config.yaml
activation: "geglu"
normalize_top_k: false
routed_scale: 3.7
balance_loss: 0.0125
balance_bias: false
lr_router: 0.000416
tie_embeddings: true
init_std_qkv: 0.0206
weight_decay: 0.018
schedule: "wsd"
doc_mask: true
steps: 5902
dataset: "wikipedia_en"
Below are experts of layer 3 (counted from 0) of a mixture-of-experts language model. Rows are named router (the router's row for the expert) and show model dimensions 320-479. Each number is 128 + 32 x the weight over its row's rms, rounded and kept within 0 to 255. Numbers have three digits each.
After each expert's rows: "comes before" lists some tokens at least twice as common just after its tokens as in all text; "gets" lists some tokens that make up at least twice as much of what it gets as of all text. This comes from a sample of Wikipedia text that the model never trained on. Tokens count by the router's weight.

# expert 63
router:102085068172112099166128168140121114103102185049129158060104095147153109076170132082152146137180107119142147176089086183134152142056138094114135147121088052114121095122082162148064168101121189211108121122172078118193173158103068126096151158127157124109125084161112143124135162165115120138125115124141138087103079133120158158122074072080126115170155145114138106145189138091148100089120122135122144145143109100105168149050126176128127127121117129210208132122149122178153105175105167
comes before: "\n", " and", " The", " was", " he", " He"
gets: ",", ")", ".", ";", "),", " he"

# expert 22
router:089141106099130069120101035136123129109126136151111116148122177124131104138090105137120085075131090122106156203090176082091118133182084165145126146137104099154105104124137137168165129157112199065166138134115107158143130124089113080170162136146201112135133095093166106124166130084102110114144129178176119120156127134120158149079141142105125105121101140153088121118119078122134141106112124150110147115131200101091136104130137085126116151172116140135185148182152110102115141148125150
comes before: " ", " |", "\n", "0", " —", ";"
gets: " |", "al", " ", ";", "–", " /"

# expert 20
router:134164148198069194108186182140151172116193167107153098137110090120104140164176143101111121132103175120184141176056090160098152103133125096161121108084105158187101061106113088154060145117174066165157048135162109122095093198075121148152141118106158137134143168190104180124147111186158133112200148150118106147120118090077064132102140171175088109144097099128141117107114119101116118092110142141137143125117190102173199175104087152090121101147142146137166114176111214089093116184114113
comes before: "|", "-", ":", "==", "===", "="
gets: "\n", "|", " Division", " career", " role", " \""

# expert 29
router:167129140162102115127156127111134095141112164069081164104138176104111119073156154108102112194138094147135159201133093095108133115162062100073174152156134127151092117130137135094177160171073113173146118100127172159149117104139128134114141040149163090098109155162097128134165104172126114136095146131138058064045118137112184107108078062129090115098134131114159094078173114162183165068125075158093157158082114136096118111176106116105136192108104127163166099136144152123142097119098188
comes before: "\n", "|", "-", "==", "The", "==="
gets: "\n", ":", ".", "===", "==", ";"

# expert 61
router:116166113122096100086160124152115156073168143103102163097149156111123057104069140132106125100165135153082148187160137147146154108109114179173062130100080121222088109106082169181133109092196159143118108151121118109188141156153158101083106134140164130136151109151111089098096123102175179156117151099166066131105107096060095116108118148133140148126069095100092061075107101145128154173138104103200181124124159121129157168159148165130145128139078149105143158156165208130120132102107108
comes before: "1", "2", " the", "9", ")", "born"
gets: " in", " (", ")", ",", " In", "–"

# expert 45
router:176099134099049144117171168127111183156151119147144114118104145167123106070126110124103117089146115116076133090088132080133078127154146149150177103084040149119135084167165087116095115138155089084124086132165108146169165159182082078089136137160109165091087114151073117140152120148129209176118138134108200093124166142125082199134174131124064135082116102161157095122148105098170086122156114094139115156169101126124151087129080107147089124130151145127119097148125206087081129126123183
comes before: ":", "-", "|", "\n", "==", "==="
gets: "\n", " ", "-", "|", "==", "°"

# expert 53
router:102153117117086171131134182147084106122096073146169131139161103084194122134123131091113139111109076115100135107103133131083105154134118206130129149116091073122112077109128120128129093110108125115123146096110060174134184161122153127166134068096123119182172127176156156124180087110138139101169086138134182159104151136111186140139153139159128109139142118164070120150113103101125087114076155157139132140079167134123193119124184077142092155117135161095108102128152125147154191141119076
comes before: " |", "–", ";", "3", " /", "PL"
gets: "–", "0", "3", "4", " Z", " League"

# expert 30
router:083120143106131134117052136085118093074109098117079133121131165116111113084094138104123127116077122089119073098080107105076086131161082121092128092097104027162091168040120162095161075135129131067115188071134172132107094153107181091142079078145172137092159143101106069128174171125173161131165119072101108168116111093143066160141129112102139158114116139130080136099150099090139162140083168142133102118112077103141148084153153098220112136149117133119143147070163114075100101107146160
comes before: "9", "0", "8", "1", "7", "5"
gets: "1", "0", "2", "9", " from", "3"

# expert 13
router:133126181113091098121159077120143176162143136067159129135145123115162169095133120105111162137108120155110109124116100106127182152146105190099094064112125072150139096112072132110148126102114174145134092153146086141118157139182145078089189150133134074114120071122184110105113196137077180149083157151173094111157139081061119071086070088076104099144136166140053104074108137165154138132146150113149156121179086109155123197141110164158162150073138143183190090177187075086154050144068172
comes before: " ", "\n", " and", " which", " but", "born"
gets: ",", " (", " |", ")", ";", "\""

# expert 25
router:181133141160141150141143115132131151134107077048156206066154118156112154103143110119148121153149104122096164048135166181159119167112145140081078144105144088086102158123135150142105109070090146148117111172157105179155081101130167141070169186095138165170095153135151168154100105154115103148114135134145109123152084110154106086074135156092137199171146172104187116084100115073100147100125095125183117122113115135139132125144118190120162179136105135149113168178107115142193076076103146
comes before: " the", " a", " and", " he", " but", " which"
gets: ",", " and", " was", " is", " by", " were"

# expert 26
router:144157101119188118166112128157111132132103128129153163121168173101113087092098158119125107084084080104119152137048119113057105148105074166122126124146130060145103134121106111085159098133179150053181076128133110142093133195135093143107088109158167120146124120126183123122165142076073135112132122165139161149107135159153135121094152147099102104076165127120088137081142109153122037089069095153163087113118116141127151114158118099122095189090172127068141161069174146139145163151101119
comes before: " ", "1", "2", " |", "\n", "3"
gets: " |", " ", ";", " —", " /", ");"

# expert 51
router:132180086197103091186139173104159085165174174126062108140158156125153177091114095135124079162147117092154136107120104096125207150132097182128134136164132116152072074150127151134176122069122115156167147094133162170143110149118075159126202097109129112104114096107085095137155124169124171147141101146143091128122119120127188124121105056085108125165176174150161158092175127140118124100139150132106150144160064076153126113132125136129101137087174164117189152149090116096132136136124157
comes before: "\n", "-", "|", " The", "==", " He"
gets: "\n", ".", ":", " (", "==", " \""